config.yaml
vocab_size: 8192
tie_word_embeddings: "early"
optimizer: "soap_variant"
learning_rate: 0.00177
batch_tokens: [32768, 65536, 98304]
max_seq_len: 512
Below are experts of layer 4 (counted from 0) of a mixture-of-experts language model. Rows are named gate (a neuron's input weights, with its number), up (a neuron's input weights, with its number), down (a neuron's output weights, with its number) and show model dimensions 112-223. Each number is 500 + 50 x the weight over its row's rms, rounded and kept within 0 to 999. Numbers have three digits each.
Before each expert's rows: a language model's description of what the expert responds to. This comes from a sample of Wikipedia text that the model never trained on.

# expert 10
It responds to: Prepositions and dashes near numbers. Of, en dashes, commas and units right after a number, as in six of her crew, 5–3, kg, km.
gate1:435465469521537629494378363506583521472566476536530394504530476403491628499489496593438473452544422488592472496472554545489385517391511475499530440465482444518589455521447493524490466531460515486533509495542510468489494452475498556502487481588543464559509516556396455412536437505537488535498458432619538484567485455544538477435465400517
up1:568539575534454525468574562531488482436562484475501409465560500508471479442578473508511502538523435480412471574443525499574573486460474529551463596485499518473545500487499563571398501432501446546477484520509458487503442348589550476497378517530548478580439531510559524518512527546581460414493503538498495386442511587464516536501547491522
down1:511537514492483562390443473465430540502543498450506547533521530528577422531551442440501495505433445447435498491461491522417604432530576491501476492452478398420572483538526525469486589525534458442436496545613550437574542526448473409563467509512403540552503499497506487433523461491491487476493444411460481568417449456454474400547494472393
gate2:509515492429494488556529561451404589560574528475498546463495477392529545583508559480518426522515528498463485570561574452526393536460575469487472453502467548503500489587519424511551404509563499516458481506519576525480507566388454593542517612526411460463512540464475536544431497515485551596494474426504430494566513466523628538422530453419
up2:455490532589541413490480512490475519484524471481503468507469470447538575509522507410498414479538565488488568522444437467512472537535431486451511645466524507520465491538440444471460456495548514452470476586467531491433507557451589479518428587549487497442523642366595454557464600497416568519505488456530497495556530530438496536465544440447
down2:533427437515542410569501458398548508518560577504466519509455461409510533547490536479517514460551546504478459507522452510550518489465424385555518494519421530498529566374563478496487485500460500496454380548567462493506532421545534532542471558370423452531469537448469540422531418554507503506481516494525513384519505511538593522537414434464

# expert 2
It responds to: Foreign name word-pieces. Middle and final pieces of foreign, especially Slavic, Spanish and Italian, names and words, such as Zag-re-b, zar-z-uela, Pul-itz-er.
gate0:425526427574496492509505528513555440551513461503527536591487428525453553391545494495535501502526428586470485587505531575513536522530456517439512522541542579494526488444480554522460495485462545471589580493549423564454577489553422526559470496500451529574456498510484481451483522520487466488511512468548504580499546509520611479505467464448
up0:458509554483541516474494417488576501501463477498486526569498420464510417501408534487537521491549559518467523483543492551581578530554504578460461499504454531436538439500570513565463447507613530486544567419515410457528507615570501408501530542461516475562640428451502523515454408420469523481441491525512448508501457477534496442421556554432
down0:558510459536507461461591530479557531465492493497546506419541483488446404435492511466493491455408525563438513604438457622528496506527579504485543615525586504526568420480535662461505520559443501469424461601423458478515484446630467602563545514535505453529457429534411484464526493457518540530493548559497474522452469532482478466516459617451
gate1:522394400454505459543520394576565523541498476539499481479481609456514573523529472400545474577532574535489439504502461527470581466454530578480559485484529573461505487540448487407470477565455460501466425511426535569504465508494497535479517479447550503514463563494446572425513517495494452533502592506433542460484525586546520538465516572484
up1:449519509512465470436498477469491518512485436469502486588457470501493550490577555512428526450511531538504513520533419536494477489447538506518492543443429506493442453402429532427429547492473422522473467484448527518445410509517425441373517559427580536542515512423519499586580488449484354569529526491469454548502456536556489451462542455462
down1:530506588570563462483548504472534453458429461529544531418508485521547475507529451476519533484517532498552451605576506524532537415449568503433526478530546491460469485598393597508576526549489426448511502502524572492490494471553502545556514477515483519492539513544520446436587533457471434548491555532557475538552517530563538583440546521476

# expert 15
It responds to: Auxiliaries and quantifiers. Auxiliary verbs and ordinal or degree words in prose, such as has, had, have, been, first, most, only.
gate0:512515528515605457544469455414541482491515499538564463498485566452545529442408528571539502513526409449501470538434500552484537504506457481520522496521472491474451468487492594478539459460523487514533460626481539464506513498563570502435497501422476390431469448574491452522517516510615500501440445502520444492396479538553571463495605544546
up0:521602436552429498524574476552534429452514591469431501440559454489464552524506484480538487442497569470445498485456526480462484414585515506466483560528526516449416502468592478580505540442488485498499505512485540500508523582558535398525514500539431455421556555552495494480468519476503423535459551521556506583420485589472511547429523497548
down0:525586528593543521444522522449521514500546488598399490445521508528634523525495460437516527502462426454501594541451489509519507538529512508447458564574488499537605513514554548511499529480571563478425459419420521461480528474572442554570470515540506531506485522462421516427497506513494495422570451515538483469607599460404419502637561489462
gate1:564434439412546443422492501535465535537494553426484563503452474554470491453495585474614381441562516516419429562490516453564421539493522509641514479561464518480524514467496553520542486418532481464445472389532566489495523547480546429454502481405525442591481482487444509471362417462525544619451485488501401525455473471562483482505573543531
up1:495452533497496425464506512399602462491530422487532403474569513431497528455488523585402437541439563455412459469403446546524577462370541574414466458437529606494453514484463501447428482527430487500461601491519569483517498475551545511537585466549525476356425492460497533466408627557459436509491487566482416544515602520463472569578454476533
down1:465511453452461473553496511547442499539484587507531499477501542423456401393554472510549522493555530531544553435438496440467574561496482485557511519459512443508458444516480517511509534472477461570461487552462508507499528560475432472496556529539502528531554470490486459517485442504526494609518591482503573447364481389500499519449506422517

# expert 0
It responds to: Section headings and list markers. Heading equals signs, the first line-start dash of a list, and heading or infobox field words such as See also, History, Location.
gate1:488450417491549449442462495470501511453532410449459523495466495459447480400419479489436527481551509516511569474411580578415480465530441544516574497530453557438536508550476552526499497458492420620437438573532506395467543443479527536485556563574485484521531387518514470471490534472528481436483512528345504499580477514525445588440488493580
up1:574458568500451539538540491500428531502550571456487539505517456501504462457494441525556452554486500512493444401462510437569524559594521523544478572446557511484500494420470377531475441537475479465484518530578494517473539531464447492477512550531472549529566537568450500439515607450498509453504426482571500484491507534494553415474442485521
down1:499491593503422575522550545535505523452522466482498557569424549572447482534411531489519484446517494452510516556507598611501499535582467493525486455492459557498541411486524529619507516596442535504584479502459445450500554497521533529537409512530604398536461484526574612518554488490512535454533522486530498518488541491634545484438412527520
gate2:407524475508487560564556446431513463565490495530542512469526561461446440542445517478551500495526551512492456507455485515486387560595568636370553520494508583470598493429600455540522524435516520473540514527558456511476541489477485447525513592527486447494589455530535401479512475502547531474586475637489556510500563517464521483524567534465
up2:563508417480470446537609427501534359474562469462478505542443432515515443511563485460583538536472546500507489479536498438461486412506591400560542458439525549520512425410488504476477524493515538476525531592539479552516489528509452468439459449473419563483569464645517511471493554531590550537498439508403466489491521535504411589514562551443
down2:482504458567403500468527453467615400530449508487459515602533556461447490483475532573432496538486453510433512485454471464524530502416490519504541478425410480558499489621540547440454543442475505342530503547344517484474477440576511553526476514413472457642510505542526478582521432493490559520511531519473544536533482377517478486509510542532

# expert 5
It responds to: Common noun and verb stems. Word starts and everyday nouns in running prose, such as st-ora-ge, g-rip, way, home, order, travel, stopping.
gate1:546511533558533529409558620529447374484591479475599489439493466600463503477527549513536453589571493526454519511498454602435543509552477529508511525511460478428527526546425523435505576503514495485480515545588485523542529487532535534555519516501603550522545472380468488564491518547474536477510551441450404509478454548470462466601568592499
up1:440428468535521438453526490532463527487408392480459537485496570430429514514571517537441513508411520474507461482487547523566431489515455534464436454482507482536493510438472572513544464506542429495492411470473451484502524568546477531519550435530438544455448408500461598545502420514570513564481494483494583495541421538508464502509360569462
down1:518481479441455456379453563503475538475498519441516481418522508494575528486473468510386587416530511552484436453474489564547413534507538497452555499544522442493521511522420511507457465517555494378620549490513537499577503451523501552494464540612507455483425493508548439579468455506588573566456507491548434555526498574562507503501489497429
gate2:501418556487455560473607449447490546483448555522461494438495582551498498456558498538524533531548421483489482533452391466580462549551454466492629473443527444566493445453638550552503397569477506438418562543547481512452483459513471417534501480565578529493522464534546505496446525518553409497475524503574519513493595508506501636507476430531
up2:426490521547486471468506488442535509543478460534513550508500443547562559487541465590500472473475567399516460474570409583518455532508474473506527514472540428416449472617583630512494529414442512439518507484511574568572540567547537492509448518502549601551571522523494413498479552496480475561480542476484504569528525470518308478536419544457
down2:446499539461531438504479468576539533560592477504482494467513530459416539449538510506513606398539433456609453437468417545483503503459511515526443459533561458591396483547552581468492589509550559481486466587527504534576557610524542513501485507524475593549413567442456562526487503485493535497461555505444617452506504483515435425510468510383

# expert 4
It responds to: Articles and opening quotes. Articles, determiners, possessives and opening quote marks or brackets that begin a noun phrase or title, such as a, the, his.
gate0:417569546555535579524502358433565515388505522523455614460424480518455637494500558519486538518533442501508475487420538575426405427515451510487498475492445431503406468441459486483499432486449475452500458591439536495532555455534456491510510576468452531547549455499560515516566536509388411471538501490530535612440520516485602463512494511470
up0:470390557467520459461537492403442484380528445485478514521444416470557621536504459504478466468480492449549478539539529531464539385462502486438312508446424497527517554476491542505516500391496464449476449517489561440507517480557533481515512541486452521594511445514502514515540525490480435512448537466557428496467485521449613601466468529437
down0:544465383477556466450523543451427565460460478506507527527494507520504519559557502423513446500458475443458561556537467565482619619489525533481436489527618573447513572525523533549592552503475518516459529495536412432518460456480502470462541542600458597553567540517526477525497476429516536483481520541465495591449463531478459473474487507497
gate1:530477530509574451580466499570512396612534537428519571510586481553544473512436455545450484524467542492643571562456505491602523412538424456498483484483524503491558424399516464455430536465514523455564480438559617402624530556446471453521483483490482525489484549479478558546586546476409531500420383618542489536580516398604579533529553526436
up1:547439552430441481452489430479455615443557575464505536385550514499441459473471468483451472580490527441581478432459492439616483566630470476415559509577493534501522495471548544528523518556497525537561431479460476532420450437469516525508503473467496493523467460490595426530501533553472449530505530497444576532527441573495469471479380451534
down1:487467509424576493480493560479450507555569537496437477469479418471516532469496490513514443513480529484574585555508457529503550576524503496480523466471553461578478446445525532449412440495476634486551523523547491483547420482587492458623553600483540408454519541404491543476485439529495490483497465505551456486475503517542576526489490601509

# expert 13
It responds to: Place and team names. Country, city and institution words ending names in tables and lists, such as Dundee United, Sri Lanka, Durham University, British.
gate0:507479543412454455543529565581572504421514532468546499421546520410461344565471543477468490620476592398499482548565450557552459554539458501503502525509521521413543510491473518440436507500536471523526478523483517498550577553610479514439552498510600460486502562505474545505461480498538515518474460500464526524479602495498549399595496592445
up0:523490566397502514469463439599493582506487436504425436485575490497486402547563554468539452504459482454529464511518513604610511405488478505457496519488526542527486437643441511422500481475455521508588452477500573534535480441528541414386469471535481488511496562456452511479490443541494452602482533528485559483523496438484524449528444519502
down0:425465524513398500504573500563468470523504547513533483539571469473489578460528563563465510462444561484512473504486516464493452566514469630445427498463457547583429550560509569468513506567535591553472542532475528475466514493520490559498457519445512595527533509445527553535635457525501497492569422544470589540442473584540511464535457538503
gate1:536458549567562501569571461452537445501509484510465511505490449474514568532392492653514457575436481534526402467499520420535489499447522507549466386435500462480467489560515483488482458535428506356451462529471555501537499504530528551468449529482482528494386395471564461596401450484502510401455392452416461534568598532480535599490467526517
up1:632455534555402458538473472554529497416484486461423501569504531611498414520493482471416532437449557495495422516514467528427476510416657445394468516684374407467500542396434545569534605506485491450440420473548411465551575420434534602557464558494462512480494493423461592614458577484529431448496543504496477460487434494503523516552521457452
down1:578503561505499552560497506386469590512579392535456463459537466459568540463443446506479556502389483514451555552407561503468435511498580607504429402502545524560506478490529508539551573499495516575489485517520360542492646482531508436530517508405446468507412542540544564426440505467527413455524602518471413475520490597398479500494546509491

# expert 7
It responds to: Descriptive modifier words. Adjectives and attribute nouns before a head noun, such as public, national, Royal, Dr, water, arm in arm-triangle.
gate0:613491445523511474342415435424457471513579544479355535571508546493456522532497513455442433462560501519476429523445449453525539547465537574484470510431505542473476463467541477484563493423488398443532453514557504463533582523520495579452474511544508459535474490601532490494479438477540546535499443490508565486479489457639476594488509565493
up0:523522501561445478490460481559493542577571449482425451555523436505518609539557498494428473476476512475443497525594519458544477530450425540453530468486554540530397504491477626470463464443514415436485531523457528393495569571518548482542485526521500469542536501469568484516534514534539457513555545557435529542511555527513449620597570491487
down0:543548534476554511471402430616504419566559582511425518543459534478427660448549403458537421516517466513456513500355497523500511476481413607483517443487397504466465433511478477477555573497570535458544499477500639464457481484512541476426478484499410536432438476490525520495570517532460502516448535415420575486440520526532470580440527415533
gate1:651519425469493495469474573581411529505534554454545466514436452443472521477442585515557560475481470505415472541645475462572492463474471477562507456422539539469459485533539565452447436610496534530575443411509432440562531527537559511516520521532481523484576529459513458534572475525506472410506505476561527522469459512460505456541418446494
up1:518511529480570515566411452486652505479473566452516501510551454483524438567510468581566433490414516384521424504463548478421476519509473458522541516462443503447496456528457532502511521519551565477440547559549564458485525414496482522446425497485594453409425457527471512477478428473501448541529538553483532510547494498477465486418484505503
down1:473510536584588420447434579579562512525538495502582445535461465511514457571471606503489482429501495366563496549464436565493474517513491585409522547478464536490483496522493540554551445500542538459493548492475516423423485480525555440477485504516479425446516512481555442386508525501540563469451534439494573495524574544458448519481457520454

# expert 6
It responds to: Word-initial pieces. First piece of a word split into several tokens, often after the or a comma, such as ro-ugh, Re, co, New.
gate0:553466557559577487512546409511584456466410528436455500452503506535476533462526508557551459514519497465562481417501598471417476564449493416519465487555561542444567493523497496527511494523449544477501556588465492516456571440492491408478510420437541531552449521516434533455445498508458488455488566548483456459443510551427430446474397515486
up0:514501434476386509543471552509507424513515484554460514468485543564466615484430569515538506435487507477615598443481533525550401498503546442488386540570523390488464580464458560474498509503561560518437593647603425507493540477445607552484533483468470482507470489469531500425433484592465414601445431450527476481510492530507491552488503505443
down0:462510477483461471498468447557465479456550486552473565509545434464362535515497547548488537462574568506559477515516548523504549596403413479497522476452454493544476552631409486493500515461497498516474563436468410489499551461405555424557519464498506587432536475487373443403505487544511515483504467497514425486516586477576539567555557503530
gate1:452441573500492468390538530523490539518501539591586471532462476584469457550476548487454541520471467452568573572449449545520556581512502531420515575479569416533604555529484506498489478536487554555467494452467509549439494422467459500491496556449565524488630418553433483539409525451551563424447558501540494533510586445433433557527526513477
up1:536463583457532481493447469501497505459493498526532525437554470527536503415509492629566491478515451480522456530544494495515514528489459562468605416435454458441493546501532510524506517539507450499541615467489522470470517498509530489505465518461474540472601526562530446466387425544520475507473531450507551484563514595509559513621551473445
down1:542427533502530557401550551512509548392491509517552532500506462532574492515486482522372500423553534459458514511517511443487537495481539522377492425513437506510501533479542522488572537502548500532523661509585517513419581509525482453537452477515433525489550586613493451543387510486605426553452515498454515485535521531413447541484553434499

# expert 8
It responds to: Common prepositions. Prepositions after a noun or verb in running prose, especially of, in, to, for, as in Player of the Year.
gate1:546575487456511513536475596521478521490445507624508453426438567482484481391568536515527560556540610532475556472561441408517532514459613464533556528443552540469404592579515503409490524481469545546509557440473568427435400491526539597486479509575458503501485438422495410522523548495620484446394467531494559548471520425504552432557514515474
up1:426466411501586519516492499569607569502589474517443497435454547505471510500513445459457456489485603393487514447465488485488563496555445518503418509516517516453502432518473479424551505435417623495457475478549534498472522546528509533524473506542474472423467506598535549579596502511534465441532464498513504474383495478505541447438474553491
down1:502541535497479539420506514530557518450489467532482449516422509612458423470441455465557456587486529556476455548507457565495492599567450559358519508513455512420433579475458528474539425490512469480435613421525602399483528476545497491445467564469463474482481542553516520496569473521613643431514541579516493516449469527489615526434524418465
gate2:436519543444501529432559565529485520488466427472441513464517480538532543442520484555481516458536498476500438509457576470438546442572506491465528502536526435426577469523483461415556448482543498496428463441473503410501469482519492498483514500470510481525468362574488580489472450509451490574515440495526557470432385510501509459602468575449
up2:508562500590476467475545484570530464442467533548432544522492513601458474535473508418499553493436449495490492564433469505574547585503495524459451622456514378423533511507462546552565550436501452477380519526480459473429439509478484495434444476444509473513498553586565476437480523493617458621589456533390595508502507478418559511516541469379
down2:576450447579471474510416504506465515610505467487511541420503516566451577494463502504480468412518590445499469474461570524496528485452469488525522523475530544490441445454622479515434514522575456541537521544493448433549494562535524463500392541383488549512464492417503495479474457507524534454476479523414591472497534514481531451506552472480

# expert 1
It responds to: Articles after prepositions. Mostly "the" and "The" after prepositions like of, in, at, plus table pipes and semicolons separating fields in results tables.
gate0:549580473530554475440473487531548516512585533408609477559570495520608501544505505461491537525462568537528490595494428445549491373465563531527480582419521531430541481387461458541566458522499434452471489597453503452489621608574479454562501557481452500538562510520571477528475544512563543546527505458442478552433460582525495522445482604423
up0:506439474486493409572504517549618480529499523442382544490456470494447483494483480420478471468417549433532559463460528487477472488500503482481552494471574399536493434504522449507516435479428526586493461502466514512543596453468540495456608461396526599423474558467527438486500445433474511461539519476532473559538456463519560481425536392493
down0:519501518488503494581453564469512472422509513534563375450576513467506547482538484480490517609513500435472510422506538473537448420519524463643486474571575470511512547539526466555462505477470536483569485533451554532435505476497498588443500563494446495464497553580523452435495510417516597412489481415417524516552509495444517449531551475433
gate1:450530449474545548459494564552524455457391516480457507557358477483492574483460493493453468498486638439564501560422539504455549425543506579523511518413531548533482470565414440435541444513478539513504547459458601469477507478485534458529570472519473601473562549516490465478547542540459484491545426482459536485478510531461526544519373491479
up1:356469361433622550515572592525488432426426431377478490486419568472568559578443550453549443448578497500509428541479487496587505548459566570436515489530488445523470516452489594486428474486499580488499459581490430422472453444496500469454524492494486524527578521512507542605528486514500525354568446494546520569455556546559553537468549518429
down1:526565515467536526463424542380484516429573550518527528517479494547468572484514476505546482454523487408467448393411478481523481537591591536604440535460509619516556528505506439489502559437464534546467501410444522531523476540554405414447510508557560485564509517475470487552484542592517506464523446587491524475495499474452516507442572567454

# expert 11
It responds to: Early name fragments. Second pieces of proper names and words after a capital opening, such as He-bre-w, Th-ail-and, Jo-r-nada, Steve, Glen.
gate0:510508509483511588503451500509461457528543404436388592521499420439414508392522472434579488496437537524487566527540530489523514547515440573418507446535512523487486519524435457429559458632506549415452543571458498447562511515436490528455478577547541553525671568469493524545498466424539484478519517453483441433516535496625576443494443469581
up0:483473458483441504479463543510512571550518527533457492378469564442492599590500492498436497530434426539506444551615393493524451504480579407584546486561458548487503540468497555445414614474550450536507469424561466464477479472440526641473509518446479427559510562561568440496521481489522553545550436514447492527528447493574464548479489500551
down0:511514521461426466454464535493448532467477502458553505471534451548554511549454467507545522428457464536470591546510423442463447497482509512482547501634474535510522601520531461514561497495482429464462503373560493481577628526442520567448530544510429517446495414419571498438433484474547578539586513553500539515513549579582427488519469578559
gate1:454527510476414570598475542417569509528489460520420532551487547467531482561490565512466524469382543468529494564507498522458373485456606422463434438468482474558545591577534486510428515491502520400499528461537560518528487470467503558559493531548554478517570643477506539489453424558489444426535511488556527520465475524525517536506364484541
up1:539522571525477508485525420590552472494454544484484495494483519441497418455445443422465569510476520551448551474548418517371391537558491483542514510524553517463493477513465529516470498471457501439461447511443529421511499627460522582330491601367468582533481473473496524473500420489511492417474437465460485540467494481581571492455554490525
down1:493495575482508493448471430589539501469457516506482478568441469509472542507503497498522500469462530505482515535494445484524580498510400446563540493447409523428462540497574542475593416460484445562464560455482534564432512488509476529470442518506504478467405472508452517560525482599506518532498608452437470485501411509530453459533529495462

# expert 12
It responds to: Numbers, years and table figures. Numbers starting or inside dates, years and table cells, such as 18 in 1828, 1997, 832.
gate1:482418583511488459508533545483488462546448542542568612342504489480527537388467488615482462499547506556513445431465504557468513538515481466485450487535497504416356532590466464518482559524466580483512489437513525508461506497522483512510458523527516542430532424541507440554513493474489551541496554492576446498498476522540474494427461554420
up1:542391513537543518607494405603529495599390465562541493560450509547518557514511406508494612463449558525589443434477500512455520467518488401452607461500560425453550560476532485523487479567550589469505489543605507514473463526439557505448561406499437500473504452476459482603506468496519468469420471527466447496369441472444553506516484437444
down1:581488448506443378513434594534563496445489517478513461540519447505467465526566454490521455589534434590452476482452506534555453471372458447464502478470499533466567448556435511542528498355427439539521501502461515423516479462443516469481534557543584528619465514514408483486460453570529475453520520521427527486528472605567557557450592474431
gate2:550512454551471474524440534503598602529427561510578487491481536552467501534470478487464541517494515499561337502401406569519521514509504454512430499450524478492448449578552560550521497489487591448510602436407393515469433483487559432442507502535492459499466562516516526538482541645518464480572434556539355468491550525531549557495410403536
up2:495530409488517457457458563521586568531451450512538515528460498576506535460439556536479523511606437485470402506444468496476493506531417472489498470611512482619331522462444519516579482566468556551491469391390444503475496580434507468469587558491457514507404624476512522565482558535462518494534485442485495491466526484517502506506441411510
down2:502460402517479434497559521455456462461489543510523485390521415479544451425443525517468517471613501459529466514515547537599535561488429437598487482477465487562499442558525471515570544584449525492452494524461540514368456520505523553483510488496525463448422544492387493491482486498398415576529469512484568475516478545446452569468505579505

# expert 20
It responds to: Table pipes and adverbs. Pipes separating cells in tables, Binomial in taxoboxes, and adverbs ending in -ly such as generally, approximately, primarily.
gate1:493511510569540407467440485485467550496456528443543456469490528400530524574476472469564434496547541489497419443567471530447511560469488522572454411421462439383451542480521545488500539440537544523525480580585499549483525549511569439488501456523432535527535474495620535474474484488517494553497541377401548518478504489403607561481523548538
up1:541470415528519524505425504535391463490554516506493528553448492483490507508508547523415465516482568561564534463481427562500394467538403527464496466441495475521532510512435533460526379456465535590498478471554440479431418466496528516496493447519483521463557466505497578411557461550525373575519506552589558459496561457502436567571499494516
down1:646575424565519479469502472463528493507531478538544480473467526501534497482569512528579499527482493528509542491471517500519495542527512401498513530542599452425444459523486455447478404509429406511533513541598575493467479548492549487591518592447479582459539482591510453501555509520476490422555519446395463429489495457477487397481530470521
gate2:591518541485534583541407408520542601494511383575511482499511516504457422452468442553496479457428489538523469533537467458571478566478582426464508448447533490520463482409551498428524483475466451422429520460469510456475458575536473545502494491514493533499549509527501554516453483540436548511497581493639500481432539546475502513580453460434
up2:592512467435486551472509465381479545521470557547478499422499415465442496453433545454554550509477555576476488555469507447539524491537459509524409512461411532503512420477452546441412523467577470501533517488504524456506477483617486536495502432514521528492507469489621487492445530439513554504422478473523508504520538593505462477552579497518
down2:484486519523566494382472440564568543530530510455495609379401554461505568539569434493487524497550484559469577501470441497468518526531526506525506503538533434541590470464596541546458572506462466498525449460542490444439420555541546477441533564449527423401566506605501523564486543474474567488459428439459590552489575516499550452570514463466

# expert 19
It responds to: Latinate suffix pieces. Word-ending syllables like ti, ici, iti, ism, stic in long Latinate words, such as Alterna-ti-ve, Constella-ti-on, sat-iri-cal.
gate0:470510598502456483489449519498548409469501523508311540442472515494428531371573499515403485605544502547407554476375657392451445593506448500537514560471587510375450473561443544570539494510489533610505625428507493466489555517524529436470487441511525517447469474477549539464503517565540560448662464524492501534495498495439508494454483545479
up0:591484577538468483487492525594521492512469504488380510455539469485430471499331580563441495553540455427474550525591511465467464447565553535435512481427521478546542487488418484522582503523491376487468522478454555424584555528517418523462487548528470494576535457521458393442509509473531492481536525413522498548522436516467475480536534529559
down0:452426513486437479465543460445400495475534476443460611417586517479539532564473547494450488520509496514456372474536536486442546508595492554507583542526491452543481515440503456517529455583507564499524381517519454522450534557449472545526515416479488501560517476595519450455499597539467484572394413517507508427530526455486483544504482569508
gate1:480468448449447491486520506483489370443481512481526481452532425470482471501526507598520549459532555497544460511384432444513593540593602449436495511449499465547514471453579510465446495553543485511488484535514437464498516505501543538418449458482480558551562554516461504410570568500598432485505472445435539522503572467543348529425504439405
up1:412492397457522434497495507545449438528509606453420486504540550459392554494564527484604519486450565464511487481504429497570624468498488531541455504535575481522552493431505495391437481529477554485581340402572500421584502438551390543460439443453525537447575472482558535525547538454549494508445520460468485425511490400539551513465448581555
down1:495474516409535542459591528478542507531536540567492507461502473477508471499560545516440519511485563460455508534485562480561602477470528570524575440437456436474452492536505578508529548531580469533471567477528501539503546508531470538528469486473515438477529592623488491506283418513560495582449505561528544493496464579468465589522497439430

# expert 23
It responds to: Foreign name pieces. Single letters and short pieces inside Asian, Arabic and other non-English names, such as Yu-s-uf, Na-j-dorf, Xinji-ang.
gate0:546520593472538563430476578523556445522474456609558417525535489570480553459517568421615467437435447498420440456514486527480445518369542472448470568592527504476555441322553469550576521489580449495497450448626529436484596490446527521553460458486455493554471546490521486517462492552495507551415514450512492496481499547502443448486459531485
up0:520482456496450565504550488505478552520624485364485533479559438463488531414540441462342486494574548485535489461499565505470480425535416461509526560459536467571471482524447555505539425471479439598534514392515551562487516575468456540428413471449468515535455446539570459493568445558516497612537479518458486569575574576547557495492569545476
down0:510435473487451487505500547563478648503495508438499473448333497461574613524492504605495551479527539518494488500487457422548526471543429463577537471527434473544467412586467405469526406472531551465424530503505471511423516528559460462535459571523484489516538500520567528486494550607477483495546510436506506461466457519470478420463437555525
gate1:540576453482568450511557456511444522443479499510551494551417451523424453399556414549529542511521478448431490445429420529549472412503515545598571583516430488501610554460609452543523549515498512452617528460450495546508396430408540594424467519537550478554528439602571454606537480462550452431443554567485560539461501512461533588518475483492
up1:547535492445484448511583549580507424531492419530529446512579500481445494390454485543478554465506473456582438493503560526534480527530560449463484514553580502557492447532519473505464469550483492439452539448461558552452527487460509476511536509492524484593523470438624532493557531504495442501482553536490487478504498664553578542538414527523
down1:474513512576502526455519557516533455530500459512479468505522611542572478518461502596543489492497535411476533402505524558487542460528530433472481477557509442420507490411531540499432563449377504481561523583528498444419528441481553511461491538442533390507437474563534529462527470469395418538510422583605538454502503486498500519594466395512